From a checkpoint of a small mixture-of-experts model trained on Wikipedia.
Size: 12 layers, width 256, vocabulary 16384, 58.2M parameters.
Training: a variant of Muon for the experts, 292M tokens, 8906 steps.
Below are experts of layer 4 (counted from 0) of a mixture-of-experts language model. Rows are named router (the router's row for the expert), down (a neuron's output weights, with its number) and show model dimensions 0-255. Each number is 128 + 24 x the weight over its row's rms, rounded and kept within 0 to 255. Numbers have three digits each.
Before each expert's rows: a language model's description of what the expert responds to. This comes from a sample of Wikipedia text that the model never trained on.

# expert 24
What it handles: Whole-word nouns and participles after articles or auxiliaries, such as year, time, week, money, recorded, built, published.
router:145174145162121136114073101101153140133087135153157148140102134112151113135127122163114158139137124116127163134157145157154115139103141106095119173134141130155152162149123102184113160111103095147073132120133152107127111133106121075139139111098113103137091116105130123166114084159119122119164159093106114106117091129117107104117115102127134139151124101109125152153144115112183131136097130139122138141118180123097118094131124135126152118135152112166133134161145091140092156098127106143113069099078121140157114126142086136096098118152120093099127112142145113149092128091136119101147122132166115150108141113161132160110092139143095109118104163135078130211101143150123124111125115132093161117131108117106116109120088137105177159089175158126086146103094111141116121094133113
down0:117136139145162141125128108091164131140109158109202139130133140151133145111140141125118126170130084139116104128133151114120155127128127142109137120137132157084148143137118118083145122170133107154104091140131109121130164154129096146148107114124151112108117180163113056127130093119125107107157155171133149152130095142151141151129147113130129122074161103118182132133124175152113177132125088123095097121156091136102099185123122124071120155135100139150166134113174135121160116150121107158123116100101150126096158108207176142152145136090112172135140144148142150118139160127157138149155104099137127131132151107096113102136150104147115157143148115116116084110125149094109122108097116155157116113123115153153129149169147109162120139134163146101172113105078151125161118139123109
down1:141152139135106152166118109087122150173127130142130122169133136175117117128134092095124129143084125117124152115071119107113105125135126137123114113127136163161096147146124120152116132145119095166160133124113174101109167147128105121108104145150120141103159147139107114167131103121138114113095122132087125140155196121196083189069121118116125110124101132124116116112134096112122138129115134131064112147168132115132156134117114118165111166116093159122140098133195117127102141163138112142141130123116127108128140152133099122125130109151164133148168136159176159141135166138103127144129151131145126136111148150092098164158114120189098102109127142136137116211105080127112135094130129113145120119143119123120131118150119172128175137184101127107098150117129147085126076114119141
down2:115136154143119168145157153080098108122122135062137114119142141166170100137133130135121128122143118109166166104129105085125113161175156147149135121145139123155125126149152148138110135119114115131163087146115119152113168081120180130120114154117145151155133153089156132131140119118172166125129126158114138126144121144099138122147133098092133137088091120169138126113168088165100140130158121114103164109105111146108167131151096120135120103127136138086146090119120102136143127120139165178111137123108158119145115147137122131164082130097129163125068135104089122131058091154118126123122128100102153139086171137125094161153130116158152176082086133109123115139142135126122166138094141118139118114118143156115098119110082141101198170105118096140112145086132144152143140114113145
down3:097103121133118112104097174109143148139119173124171140143117101155131162086133122132101077114107115140131119098130100120164113117121091124105115121122114129121146124127166079093059132133131120123143169113162097089120173164130137113122089135128159102134119148135138115100096122120103116158122131141137094097147119117128094132108130117118170135118112143166131108134109165145106099115124086142087134076129137105124138078132111087080140109132094120085116148136103104151065120111143130110152115073113140091165128122129148165134150090149136119132132131139123061146127139101161106135126158112094163134165096138115106117099094159170103139166103117114119140144152177130086133145107154129186161153135160116129152152104126128105106139166156176143129134148145104120139161132138121
down4:151155142138147134131061107127127122134136194108109119152150114130094148105115135109183105117113107118151160139145126105096121147212170103121140131142093152130132159148134163132126099165157100146145184127113136104080102151124142173098092117149140121129143101141108130130117137126148131119159127097098143139147115121158154135121124156152163128127114112140096102087113107138136148111174115067071116120096089135148137111119162091133107128129140111130102115121130159106167161138151113127139114148122132124160130169142120107147145101128130110083150112141115144133127143156119136188146126094121084119159118133138107129133142131158111118137130157143133103143147126087118122132152121130184098141215108053109123155104123119090152125143115114109111139123150162101156133130168132
down5:117140126186116128146062104094116123149171114054121150078108126128138140150122145103149151108114145154113163113142141136154124117116116125133143159116113128089124176112081113105132161115103147125083132195087097145125113124160095121146095131149100124125100139103141111117101094130131115134108128131133125105108106111092112130102120087136135152161133135166117073121158132115114104152124105097111167141098106149113121145125142158152093177132138146111151148136144099125126122132145151085143121118085131132157133115149117124136166131127173108132115119131106158117144143131134210115160088121171129131086154133087154144167123109093128154157134118122129133132108122161124158179139115122114147127132140127139097119092171178101179135124135159138156132121181109155136103176141121
down6:165147117164118138136165158097172124104111106177103111118095111091127152089120121158156143112107121124140117121114166119150136158088137117121097131150120139126137139087146132165128130132101120128113137120175139132153128138113103127135132110093110134124121112127106127130166101121117143130094146098119100160114098140102120119089133144129114158144150157103084140138137095145168108094100141116155115136159121105124119138136120095133157147103094153109134141129058110131153188165136131134111167120171113121112116115118102151115161137147104086117101114119128108194154093130087160139132104130136207159128134139150144110112138113093140157114094104121171109149154118157111109102124108066121149138128159144177130095163188137102116149138107147107081095141144078125103162090143142
down7:075097132139125146097130195146142141168119121136092137151128125127084122115148129063147109121149141138113119107122125122133152109126107150138117122142115159130083082156102121106089156181125125099126126094138133162119110150109145127145134131142099106114109155141127122160153119109155122109105081123109134137138158167121146122162120115102146086167157167104105153140077155206121162092127145126165108128131088152127148143149149124127124113133140105112108154114111088124150141145132177135113148150110113110156126124164123140119124153154144155141105126135122127141161142119079110110158127123099127110132144155106109105171123111084115122051073112054104112137186117133093123117120168127138080162146156142148130095113087139116105144157121096127146136136159119149141130151130124
down8:125101152142132114131148162102125145146092121156094157132074137122039138121136111134149112128139159136115105138137160095146121093116119099144167100152120153161150148130096130128109116124134119141180120123123129152115137156132146122123106142129104116112121115150138136160162084133138128145129118176210122121154114153166161120118111121139108128155100193123138151121130102150144130132113121134094125075154158149156125128110117169161124135152143155130139149084137139132134114173114104134115143143132095097119104095147121116075150156128153155172131147115123110092130169092116104175088134155129122176096130030103108144148117136160185124110146145134123134146137148103156157117106149141119139134166127125110121158124122157110141099134087125141136102097130153137103132084165114
down9:114155081140148100121145161136134169102127162143144158116125132083167159156080145142110175139171125123143085141118129149133121109093130112151141113134151115112198107129143184116145130149127103113151179131123111122120111136119116128147137164119144111126108122098141119136101120141126124139115126141170125150140154139134091128175133108108131110146134140096123136178104120134093118139122124177144148124074133160110127114137110145114184110110138140118152123115059108171137147113145155100099146135134079139114133148139126133143115155109146090099131093144164131129121162107109136099147158130154181150157122142168130153127077157124146123093121143100123129130161165135111132117109151142051173142157164148136125100080111109166077132096147106141093167162123165102124144140124131
down10:142139105108117132141119094059125082086076113161115167129127105146158149116123092138087130127135173104092124103142134095131132128113122135101128096113145122115130131119148100155152116099108130109135098167176075098142132155160122155138132143127135098127113147153133147111109131094120120212104114152102131147130124113114147180145135135158121155135103130171203118097180131121138116180133122089151144099138137145104136130070154147089117114185145134146135145126133144136210093092096172119138092126181121124153143120141109155083149132105129086130104110160136140110125114148098140121107136105140133164156115092088146141126116133077125128140119134137109138141132137124134114141118147105146108107113126117145112142107116171147157153121121110129158114093105128163132115134123138
down11:152104103123097135136107117134107138123111119150092155131098136120157086123130161099111147122123129125111159142135128110106092111170147123133180120153139117116099114109088149119120078122115118146111118147145101108159121118110141118115129154140114134152113129166116112151116153111057144168169144181186113108122106109161111164122133120117133104132133087146109096181165124167141127119119146108126116137096088134109127159133095170140123145123143140087107124139136120093127090173105131125103128123130107139066120097124093143097156102204165118150120164118107098101097101127119131118123132100127158097078135158093137131150152062160108128063150086129173102108138111117105128109153107140119127135147116141124151159145153101128124090153113139107108138160169158149105138109111129
down12:087133166120152128139123156111078152083098103120129141096119122145127110150174136144166119163106096091116127086142115112141118081129158080122163139133142155078113127152118104120146153095147171158099126116158138136128138094134157116128171119120147135137134127158112159196111135159105158158210151112120150120142105110166117145158122166165155156121128135128117186094161139126144138130137140083140145139117175123129139134123105125145101170123123140139111166140123129127106177143105111129097124123137150076118153127122085159109166147130147180179131123120096153154101113143109162141126100143173158119140101095122126160123121100127112155144114120155136119163076112153125147137084098124148153128149124124147126125138083148110139161159111153126121140098124124160091115144122134
down13:095110112139131147136139143154116111154133157112098115130170114152141060108134159094095124163112102169090116127087121127130120141132097110155130121101092083107099169121093108089177138113111104102157085102124124117111110174107129127134079108134116166136168144141123126149169126121125147092151119144081127154138115121154123093136132160170113131128140093187118127135142121114122137088164111115125139116138115110127120138179170136114129127130111123144091093129075158105113141085113124122120179131154101128158131098102124107159154152089108123154114135145138133123094124089171160143123116118136154125148170102136146132123132111143121149135137138216102139133114144122185138154103097110163139140154158127153139165123165160142122113152122132143143152110182148106125104132093165
down14:124159143106119147132143097104103158134095139114141109166163113150080131129140123151134114122136148168133181128123124099118110154157149129122112111094113123136108127095065115067146104143089109142118117101144144080135135176102122116086126145105173124117104128131122114137146118080188165154122128163152133121121100160144169108156109108102149072140132120157159114141122138119146102121135112123094101117105134096118145156106116101128041122152131113138153118101112142144165113116117136119142154150138090113095124131127124124113115116134094152112115114146136154105112109133159145180175122095098122100120160107093127110116144113159149095133141141147106104170154148161116135110067092129116158132138152133137136120106166148093178134099112126158133118100140167152153131141077080
down15:128095131150150122150118125148115110175152144100124115111125143135165154123155169127128130103109119137090159133181181105115173106151106138145119114126117117088143097123192145086124118141116114093159112105148131142105161072115138154162167119134145099140138118148122116074125108127184119119139141113127162126170146118119096152126131121127095140096118137117148112135125132139126105123120171115173111098119139132136141142179119147101157104094125134085141170111136101119110124132077110133077118128159131113139113157141132123122129124124135130136145138185114162110138134114112040126122128107116102133124100149152105130096084116113109130105140108093101120135163118158138170113170147090076162113151171125183109115125136099152128105166131104106125142091087106149088118084128122
down16:164177145082112108137121138117144085103101120136122112123109162155134084137126140191130117121118123132139135132149113127116161116145118122140098128118147155106092164198103118112146150157141128103118122139143153136142131126092101154139110113073115147105132126128112125099132109152124142088114122126074135124095155088118131122103154153134144143141118102132121135075124156109099133105078175092136120176116151145141138190137149152127156125112136121129129159152127133112172122057129097083124153099171110152134156177094130149132163108142155146162097123138190162114140155114154129135149184103162103115107142094141115136141107090157157129100099108122135151117143157141111100153132124134123121124129141142142137098169101156146142155105170078082152118155133124136123090123153133

# expert 13
What it handles: Articles, possessive 's and possessive pronouns starting a noun phrase after prepositions, such as the, a, his, its.
router:116086121156131157111104144111129093139106125087148123115119127095146114096124079104117130091124125117160123078120133126113115179100141131116144142127112119087125105154150163120141170124202128130110187133145162128172108108145170148112150098120159095154142114088137114155148131149114099124140172131138106145146146112138135164131131135121140138145136112094056151088119110130147153163131117110143123135109130137106120110141172163169140132104090161158128065136101081134126151104109107130121116137152119118101131150097066129101105126099124137121137160152121081154129100155116123107157089128142137126136124126130159148171139125138119149105122104105130133129142127151093065146102121094162123165115119102153088126106153156101147151106151149105141122137070091137104169100103146
down0:156128093143148147169119142123117130128141124134121140143100146126143108107127124153128162138119129187125124125172144158110136130130133137165090084131136158084140145130191152085133097161102091115116060091085148144124138118133153137141110104146104133120138133123115108126126137069111128105137129120119166117114081159126121152136151128171141141168123131121145127136155137120165141096141109115135151100166117128138105106129109126132092095160109123132147162071129144134160146112124154152134110127126082121087147126098106121182105134079079136126129130139131141128109121127096093101115108114140139141185133110098099127134141126116154108169166135135078070146109084145122184174140114106098102143085149150060144140135115124134123123133119146158173091072151124119130112103143146
down1:132104112137168125127124145132144120114126107094116191122157123136139123095115100117147103147147096178136067181132091101110128131118104127142118101103139164094099108147139133111154083151141098110126132141110116126122153092107161105127103123113104168130140136166123148134088127149139118106156134115131134143122091130124111162153096143130129109141142148131099100117122156122092112156155100155100088114115106178152178110130129130120180163093161124170116156141085142162102087180141098119162145121067153136123117139142116120138150130112132139157143100121095116104106125148172146128118091095120166112129124174096118111169134110105100153102120119132116157120135109092115152122093166114116069160135104119160151140133115157142128163162085149133118108124129168161129127174179105
down2:132179117100071151149153107105124134137125184143111116155127140108103122114128101112121100131100162145128153119147081117154118120119125144113150184119115090139156115109160149103147091096120127108113155141135135142159134105118168138097165090123123127124178104155151141116143153138099140170120155173122106174130125122127155134074124116105104129138172158115160105134089146133115112136177126111136108106125071110082106131085084138093108123111107121116176126121131129159139151123122159147107111128151092122118121175168122121133107166098075133105129172135150103134111123072119129122172143147078156124124126124163112143114136096104116138114112140094148118084114106074114121066145119148130122123116091128106154136097129133136137104104139112125152142140113087127110126171094169
down3:107117136131130115124140091153086121117147125156150125111116121157122138143118134098114192097146123129105120174155166110130174150147125137130153127089155125116091138102118113118167092129133123122143104151142121133146134166103171160112122164123180138104132124125081129149137151136120128115110090127120146119147115104158148106118135114118101159141122146145133139194128143104123140126194124110169140138079100173149128086113125133092118132170140147083097118113163149103123141166139137122169147121155116108138112125134082140170079143147097096144110122109144154118116116142137153137132095129095123102155131055151138131081125150150133129139127089146094086117128095171130161088143138146140101130181114128132137101150192107139069121121111104072102105142103127123093125122137151
down4:115097091148111138157080169145143114168119177098159110137142097072113091105131185099083113138105117123132149104138133104139094140154136140124101128120156123154152122140158139148142089135138143144079128148103121149134137106140108136114139103120162073111122152133123140084127158152147120126160154132133082148129146156145137156138123119098145137104103132147115144096083186120125149085136098102140133148132090132132159130142137116126096164149105085094089104102114128162127158085126137155074145176126140116143138118099138107145150152131124085117110101116137149148175163075125095139163159098155136155133131102155155119103130149098100108136099138114168138138156118120069116132096122128143162112074122127101134137130115184093138125126143135143135144120155108144117155146135079
down5:151152102127135167074149160150111147151117126139117167138131138149178137105143114131145125126121182124146177153117138112141113123151128106115162125170138122135112097148098127090095123094183117130144163116096130105148115157148160119132206119138124132124096112081126122154138176109099161103147155129102098108160052142135145131148114125088124078162164139134161156125130113152114138130146138159100122133094117151125113160107152122134116145141095139131133116136092136163152121161120104146116131153136150142091103102089093165153118125121089114175110113126149134152113177118103125138126142134147153141116150155110122136114113147146121116155153154127130129141122070123174163112050127167125140155126171161113089106127138123124147154143132111113135157076142155116102155155125120
down6:129073130111118094130077129103101119130091119155134114111109096151126106134163177097131129126108117130132090133161152096145118177145110179123158190135145114101106144135139079080112163129111127111139175115154105155140130107146159106159106107087112098140147100135135178125133135167135128122179144091119112128126120080125135090110131129124122122106097162117124148121107132074118074127122104089183118144120136149139141102116163127119136089114103110110147140157156102156143143132123142131120150129113109145142142089097132110108106137126099136103122109146175121112147130163175150084116144136102081134147083129092102117162126091141132143087087124128135148149122121115096101066092126124161134090103109092089118099131128104149128143142118149119121128160077107104133115111128119
down7:141115115111127165130101115108123100119110121108109126150073121130129130116118151141148105127106110105126098122120125136123131120173139154123105121087141147116132133128128126116188098142178093151177142170130123157125168120154140176131092161142079132131140168109117138086131152116113121124107122134142174173127110122148140144100143191147132143165137171147087148109116143110154137148118090094142155095070114136113138129118157109112147128106113145159104069157120129155101141090092176114111110110140144140131138100110105181109121106099186151097092131117070134145149119142106133172105126117113142130106113166165135116139124140126158139147092117140183151120113103071116127091128189112132128125136140153112134161134121139133143129124149099126163138125092128186134093092128111
down8:148146116115087080128113120116156108112112120123172111149104130133099092097125112085109186122122112131146171124158169129133142131133147130048131105104139132129116102124136130079145142117114115089105135110113139102123141093114096122120134122107129073162122140113193119127117147120128136145140137148114103118136134134093153153127120089126109146112128147117176157145187138152111156128133121133108131117157083153127131152182156128114140107127113109119115166151129157166124150144138107108110118152107142131133107141155087105146118125108125106130156085149173102119091114095158112088142157116151102122095116133106166180148133076106122091104108144128089127128131148126128134134137108116133124082100133096118134123089091132118102089071185194151131149128110084148094134092109131
down9:113156070145120125142188105112151184114098125129181148129123130136092144126154141122117090158146095157154177136111101161127074113138157143146111161133135150140140143117161131136112144081085114143125104132147166147103113122112123099112100111090150100089142155092119163122128124112115143139152150108133138115168128147157118163145111123119127168117130111123096090122125109098111131149116144154109097133158141066102155145083088108107112093147124133135113104131156119115145151130128169101178143105120139122137090189159114123131103097163099143121143162112131095139077159117121168139116138132121117155164145106101155078123133119134141130134094140124119127150142134096121120159147182138119138158150108155116102146105114155074115152090131126147089120103096176151156132160131128
down10:173120120099146152106080106091139109127104111135153119138103138111166138139154102138153142145109146142117139141113114140110118121140173129115102127144099112174160152058118182156162154139104116130134126123121144119119100134180112107112119078142136145136108150095148185146092149084148149133106076136122137115102168117101112195143115080142142114123129140141147149174071106131136126105089105090101129118138115117136138128124118106155141151122178135093139111149142138119153126128144157105114101126144133157135180100164135099123104134151105081125171136127158105135156143053105097148164150090144111127102107130088106125095109144080148118166134131145128104125140130105157090136121139144147134120139134162085132122165122123140152126092126126073161136102167125119124144145124123
down11:119167119135130085184147122104106152101105131123156137128127125109126132145141122126116167116143143117102110149131105183145143098116125104127098113136137132105134142144135127160155112090116076082130176099142138120114140171155131111094150116092138102132100124155108124155090119132111105126145135122192130142121160108116128176151148138116100145148116110083142128130103110138166131132141085120129124161109147142133077107091127159109118156120153139105134114125121112155083134111096110132091135135140138120101167129102136146103095134171077124098120131088142127129142112105111114135124162156140102117127114104125154132125217106155135087105121170125195111108142088146095107151121108106160115138088127157110127119182171116099120139129121211101136128099145164101133163126139110
down12:113132129127121092157088107129115144122111091135072128094090148100083129129132153114147125121147147152134106117119131103104090151117143115108116116186090134137119081106105136129128159166123098138178162144086102131122114150109132183158138115159115125193114128078116175085088125120186096160123125164119099172159118118166145118109117150141136124123144110114057096139153179113144116115105128158125133111130078104107174111123130117117113164139140121134138146147114155159138166142123168096104129115107126085111144141097127098116177172125118131123150159140128056148118132113141168112131120092152169177086136151125112113127108140117129124126127149144146109152149154107138112104130111111116107118112175145105138157136111142110136126127120144129147148109133113129141157117146091
down13:110112119134136109094140125081129110106140219151133165139129152074117156153131162110158115105091123127151137137101078110145131117129104149129165114100076087084158136119134128106154140141131123082118142097129105126106139121170130146089099096122133163141107129129112170164156151116154142147121161111161114121122144097138108140140146194140127080137104118123168125076116108119120161090168127118105117142148130152113155120122164164115133143159149091144115155085117107139112104096144162158146143111159148134099116160122072132134145122142109129134148167155097100118122197122105163132088117100123122138125147146166123116134135116097132126104184147119174152134161118110157137120118168133113137101097141109120128143143141135086159131086113101109126134118123084119151126136131120
down14:148158107121155157116124143125167126147114073127124138142133131128132157101114079129106145111163104105118103098096120161094126177135115096128145107158149128156117127071192144146122142111119152119124095129111146093132160098136119144118114156156132088121114155163085117104130185135166122139106132151126149099151136146068100133153095214116137115117098128099153142158138123111143152152144131146128163141115157159155136112163119166142151144151120167135089132099144148171137169082152088148142097122140153159128136115118128133091141119152144151134165160137157115145165123149110136108106142128138118165134114094141107155122069132121118112160104135142172144125154116131131171162142141141138147174120136139169135125098147151126129099096134132113107146129084112121163147179106099
down15:136121152157122107146172082129147101113102110125122117145073142148145142106125081089106135157127146174104121120172129139161121072116118153193135093109106103141160155119130155129143095132082120126106133119134133082134121107114140097084123097113127124113116085140117122128143142128075104151141125167120132136152127110131120170122155099128130146131136119101138087112110139140154133146087134143118097083149131082109161113135100145157170178136120170164159138090162140101134102096094126137169120143144096115104133156120068130172133084135152127104137126115144172149102141135115173147118130086155109126118099140114111104165101115132110116117155161174172147128136134110139106137182109142109103132103100156159116143137146132170145127144149142154107088130119179157112122108124119
down16:152149136130094126091135123112103143140120141118128102130129115116114134123103170116125114121105123075140113174128137166130107119110099089136152122115154130102117121160152156107112115119123094119170140142126123151177133086097124163143113122120135168142137159154080103123136164130130137148105147182132129145143169122111104133130112169123109134128127097143194121092143162108181086164130115159144199089119107134111142143164116106111124063131147124095094115129160093143105137117116123172187129106083152136114134123131169157111127104138118133132140125146120151146133098127164139076134145141086130123080103118173133102121100143139133140061147133128163179140154125093077137149133113132086110084105157138141103120127135136160087109126120117124111119114139106136133083156119154

# expert 12
What it handles: Final word pieces of personal and place names, such as -ia, -ie, -ina, -ey, as in Magg|ie, Plasn|ica, Chakrabort|y.
router:137128134119149092117147136113139142143112155126095119141141152119117148104130166150109132125116143100158119092116140100132103150093089177114130137153126137103128122162184140140081109151067148109084103143129099143097148142122130112114157133119136113180113093099125164115187121140153132129162130129160123103113106125116131084134127084152092131124140118087160125101125132085109094131124144185136143111144163089106093128171129101104140109132129152128117174140127133102124116119128085160128115096134140127143145158195122114113131121117102121118142090151147117109094114108102165120120135179079132131102146118175148163121084118112117147078195082164123156138110158146124132120176110085125161140096082142102123162111124122117142154107151159128100125128140100148111149110116126
down0:117116149131169175101148108145146169138161149124143117121137126096110120122174150153134106115138192106132203132146182170109137136155154136139135177129141100146139149113153126097144158157101132154107100151126127096104129155146131192153086131132146115149114164121109182125139116111153118141087129126153149088174152138103101122131117148099117090139098133154106121116125098141084119126118125115149151088086145132114125136151067119115137110119131150117109101112142131120131063102134154114086132133140142160094150094148171102164120092110129154131177145143112137133162122123114133105166115140113137129087137073123136112107144137128127093160167137089131110141123111129130106105153139198101153113130129130096113151166143157095139130110133147142119148133141102126109177128120106
down1:144126096120081124096089102177128143113121127148112145122067157164145079144137115122139135139203140121123150084148133115105143152143130123128093116168129173138091150129113105096128093192144109101177132133104131112151116158131163099162152124154137118133133136119142094118146180133121118117120130177136133105172139087105149114124123140167127105098135091137144106152114126154075167147138160109093146126142127113161138131151144117096129075133130159103113193111110110116129109094126098108118103119151123127131154149125086098127127145149134140146128158113153123144128127117126118141139148079149117179144153155166123143194115145120142098127086181110119117138130128165131165133102071098149108136114144110133112131116143112110141133127149100120131191125109127155113137122154156
down2:149177126144131141120108130100137107120136129147103120142084129089169187142111083135139173131142127131120135137166117087111087162117138119138133175102125122145086109147117127148093174131153135131149132127150112125102134134144129159160118113142100113148134146105110124150133118137152121137139076120138142114161120115132151089121146156130158125116100096128182123095123101142127128130090098096144152121137165164038124154137136073161123169117154178108157111145115116132121161104103087125151134125106108088133068165112124125138137129122116134144158098096174140169151082109129143154141126127095150103122095164118111079160111134076180126134131120128130133164193123133149125153105142076120149128142136114110115102112154110118143131167135096116126108142127114125141161112087125
down3:124117099152113118139146159146113164142136121115168138086097100117125119146118105149098140144091076170103143135107145119112149107141135140148121146114138153123136127117123097136076124109083118101154144128135171076138151143144156157098128108106121154135107141143157076117143109161119148160110164108084097172136166143114122142150107111151119107157113083172105139189120072101171157123126107088120141129101115085141158142108149165116099106135131167103122097157142148115105119183127183072144136114121114145160136119137132159142097134136161143070135158138126103150132158135116119122085125157156120162143130113103155127121115145111145101121117138159114138126149137135168091102094105150106155105145121097154185125106147105163120101122089131143103123124126153118160154141134097
down4:077104108089127156150078135121151111116155141118125157116120072138122158108172152107112156153106099141151148151107097101102140124149154115123135138174138177104111082116121135130134152100092140142099109123112114091149110106146127084099124157112142154160122117111121119099117103098132103153143122111116126138127145100132162160135133149120075105097114117113117141120134138147134152128173136109185118168135074105127152134168150118088140130069141119124112181136151126143079126118103143089093099120119144105072151088093117144124126135138123145145134129127141097120112166137124145129130166097164137121179116107115132153128082106107139127143150129124116132153135081130169137111070160098164138142106139127118175181086146151126148131146139130135134134121131151144124124162194093
down5:117117164101089091127130132156179105111133066093134118087142144150117111182082108114125120115154124134077147115117198084125122147101138180156136141125105093121105114135126135169120107115146140104151162132109121115195123165100145127127149134156080123087162115117132082121134147152119085146117098105146120086125134129140121145098083117155125139160126141144130147115127155151106151130130123117112133114096116111132148126147129170136141168132180103083149115100120122111128140099121165092105114143107146121138169138148157124124117149113151162142105116153087148155141149130169123133105139119144136085096130110104151145145125137123117102101161075131159127142103099115116136142164111105111179124107179152135099152134125146129196148154123124096103115121102147161157128114160117
down6:119178140109143092126171097117169134153104091109125122130132146133157122125147180152141105120089152176119156100085106144123115141131146154142117075108159167116136103134113060123094119137131108108180124123132084133104137163164119105111126129129148126090086136123115136173142123140124139100110072102103125130112113103102136113125109132123133140126097173138110150154098134124095119140127080127133132118126138127093155153119128132125145133134113105154138187125124161096147117143128153135114140096174148136094092115163147135179122142102131142151169119143092129163156115100121124073080106138061083114156082122068102117143132142126114101123108087118130139166109151147134135096077124118155137120141105147155129147135094101115105130146125091107106143131124135142162171144138143
down7:139118163127157151147121113148089137111112135110117112118108141188122138108166167129166141117129103126089147084145100156146111137097110103137126135130118182140174155167074075160145148124151155105114086097124093129112171173104111142117097128175112122108157170102117144119125112139132128122120112105140099140101110140121125125097112161106142118140134161127143102171123165143108128154131100143126093168120102123100119148106108146126076136155102126140149135096127137151119119184119130122161101154155105171180129150145130162119138095100127159143118150149164143142158135113095125107127117159119162146094077151121108101089109164097147143141081075100145132096157130125162148145125160150142099126149115129083126092154101137140128112152116147178121125120158104115090139131111100
down8:086141129103130095155148125085117116152158107138140159107139111110135126131102138127140130098141123129119145125088157139123113107168115141098120106140156143093162143096109114073126130089121120106142117126122144132132154123138101125149128107143102070099111110099136149117091119133117134142100119104125115133106169147131112136064152134143085101087142074142081131135123127112158150096151177103145166150084156120154084134158135145187101114104079119087135118149113103073114103134133143101123114134128101153141156090142105101183155152081137140156113152126102091123126124128154129124134128132106148123131111136140178127101140133144104092166151156106127108149120138134186115151072157127156142136095108124120111145136151150139121153118091139178138100143106131172098140158177085
down9:116147150131123142137127144138126098093147145154103116113129103081112135120109137131135120138143130096126140141119178137121124114155121145077152098109134122129116179167132135150124139129120173091111107150119165136106089112105176091122110172136147124097130090121084159141132120132102136129135080169137146115121117122115130135083159112154124124133158163129099145125119096110119125120100096120104136146128108108084169140119159127144113136139157156127215086125099137111155138146106173161159146106169163095094149120112085126108107145115133110164173146153097112144140119137094161121113168124149138099124139114132129096119095119120096098102122142145162186142100131117119094138120125103141130180164132111131122106127163124143213111113163110113121062096135112149149131171136134
down10:151129121143082132099101103081126107138108137085140136166108110136121109137129136129140101140113138129131131152095139137150086129134146110122134113141132107141110137064111118098090129131142175170118106092103214164146130155145128124125123144096118151079133092140115153147136124170082126108155109127157165134087134093145128133115155136161091172155136132144123115097164113132131100126124120173112093164131108121106130127108133143133121147133147122144133098108100090058114119100141114167143165114169132115165130137102091096129163127116151158064141106149127063148120088114150163128115103108133130137169139107131137158142137148161096131117132142124117132105122102141144109112085137147119117144076128143093090147145125140140139145107178122120158139162181104114099083145114141
down11:085124099172106129094079098125136082150095140097168140105123119140143129051105125101110144158131099126136142162105120127139100122136110099134111105100127080152157136131148130113124127148103098155084132119131149110138139127105146104124136134144117098159108118072158149081154156117110135140109129166102155148109115115146145132093127114147108161087123107146160077106133141116141112126111139131154134108107112151139091128165121117118114071081132125127134152130153157126121132103079143092122116114102149110130145099132083146145140179148116152123091134145153123111108096116166088129147091195162126136117119128153169114115132148119114146134153151148132148158108171116163149112160095184152148090122119123147147132083128112124162116091135157165159129134152104071129151125145106
down12:126121143136139104095067161157137109159119164134116144146100089155124109097121081179109127124146134123147116128156126122091143149120146106134104112109098183160129145135137167150137158119135128116120107127143127134129117120140145138127124138122129146154140123125132167164117147147145114111135117099118137117127154141130126114159155135173207118154141144140158126082138140124152141117152131112087154155109115143079145122118115113146123161141139097098109144145145111142119119175116084140122128113109068161124114112147131154130124157125188129136130112117102130165128152137158123129117116111074151112141131126081102148153125153130179135197139151122117080166186134092129128202164102089168105077157120166138131148123117142105085129148159146159157120136152144142166082145146115
down13:152140131132095120113110078128122108125121122105140093142160104101156118113136113052106161140162122138130166119088121150088169118098117087107079127095121138083116161119098128118132117134113144140120129147144171170098102094113141107151095114151125080087127133140115145115117086128132092153103146116108123154158152163144177163090108149159120140154106131139095103132111150114130152097151112124121141137114146126149166112147143129087112087133154129145145124120124105075147106129147121114103163133137140119108113134142153136081128128134116169084098109148155112105095119168112117129115172154118114111128125146116140105144172104133092120168153099101113127087099140124143099174131145122127151085135114123115129146073115088168108078169124137142154161103129150104106123081146172
down14:134137104093125134157117156128113100124157104113141154102089143156121104103185110140108132125122104090125115120143129151131165173114108117093099091165154157150147098157121127163129080138144162090130123120123115100097109113121159120141177119139126108110127117144106133090106146115112087131128148170109168151070166119095162139166143127134140108130155192075140091129134125149130101124158159160139114134127139149139133130166133126142105099116108156133153120100129163178139144093152163088159127123136129168128112135144147109135116120170101082143129113128134107142164139082134139104113124095145111166145142115125109103134142181111123101088124149092133175129167164089072142123151124127100123152103138133121119110118172130115127107100139132127115139102084074164154136108167107
down15:091108123087113091134137087149151111125125152097097116132114139145085142116151162108153119121115132166135131101120076114127150105153141098123142112171148145094139132118145130113106102135116226097147107114128144159124143123130102101149147136129094159087089104131167158085108131107163163142115143118127135158130138134116102109088127085153087190110126159129143127157143182129115113109103130140099132148169168133184159112127108119108117119149086122115140144098082122098138111107147141143095123172145121155143107137109122104089093161134122145135113147104117155124105115134135144118108147149080131140102100154133188152121107121101137124083103127110078117090124094175113112137092099114151145160157140126142117122110113154156141138119119116157136097174106114127127160138149133
down16:098153103141097131123113136129104126104117176122112141157167100090086088182111132157101119109130120113142096148096092144138115142142116113105126092130132103144108131112126134156063123090131125115148148108130133160113131149092094135166093127122134092110119137146117140091113098102169143099130127095137076124100173094128145099108135163067131137088102129133156152141183127130149137116135147145119130105155138149143119143149123135151147186112181089137132129156119134128139109131169116152069100100091129099088161104115146139094128096098159108161184153159139160131113114133152152118108132112179132163170142125145150080158118112141147110131128120105137160117112137095145175136117144140145141124157190093100111106136115115126171124109120129135130134115100100101133112132117134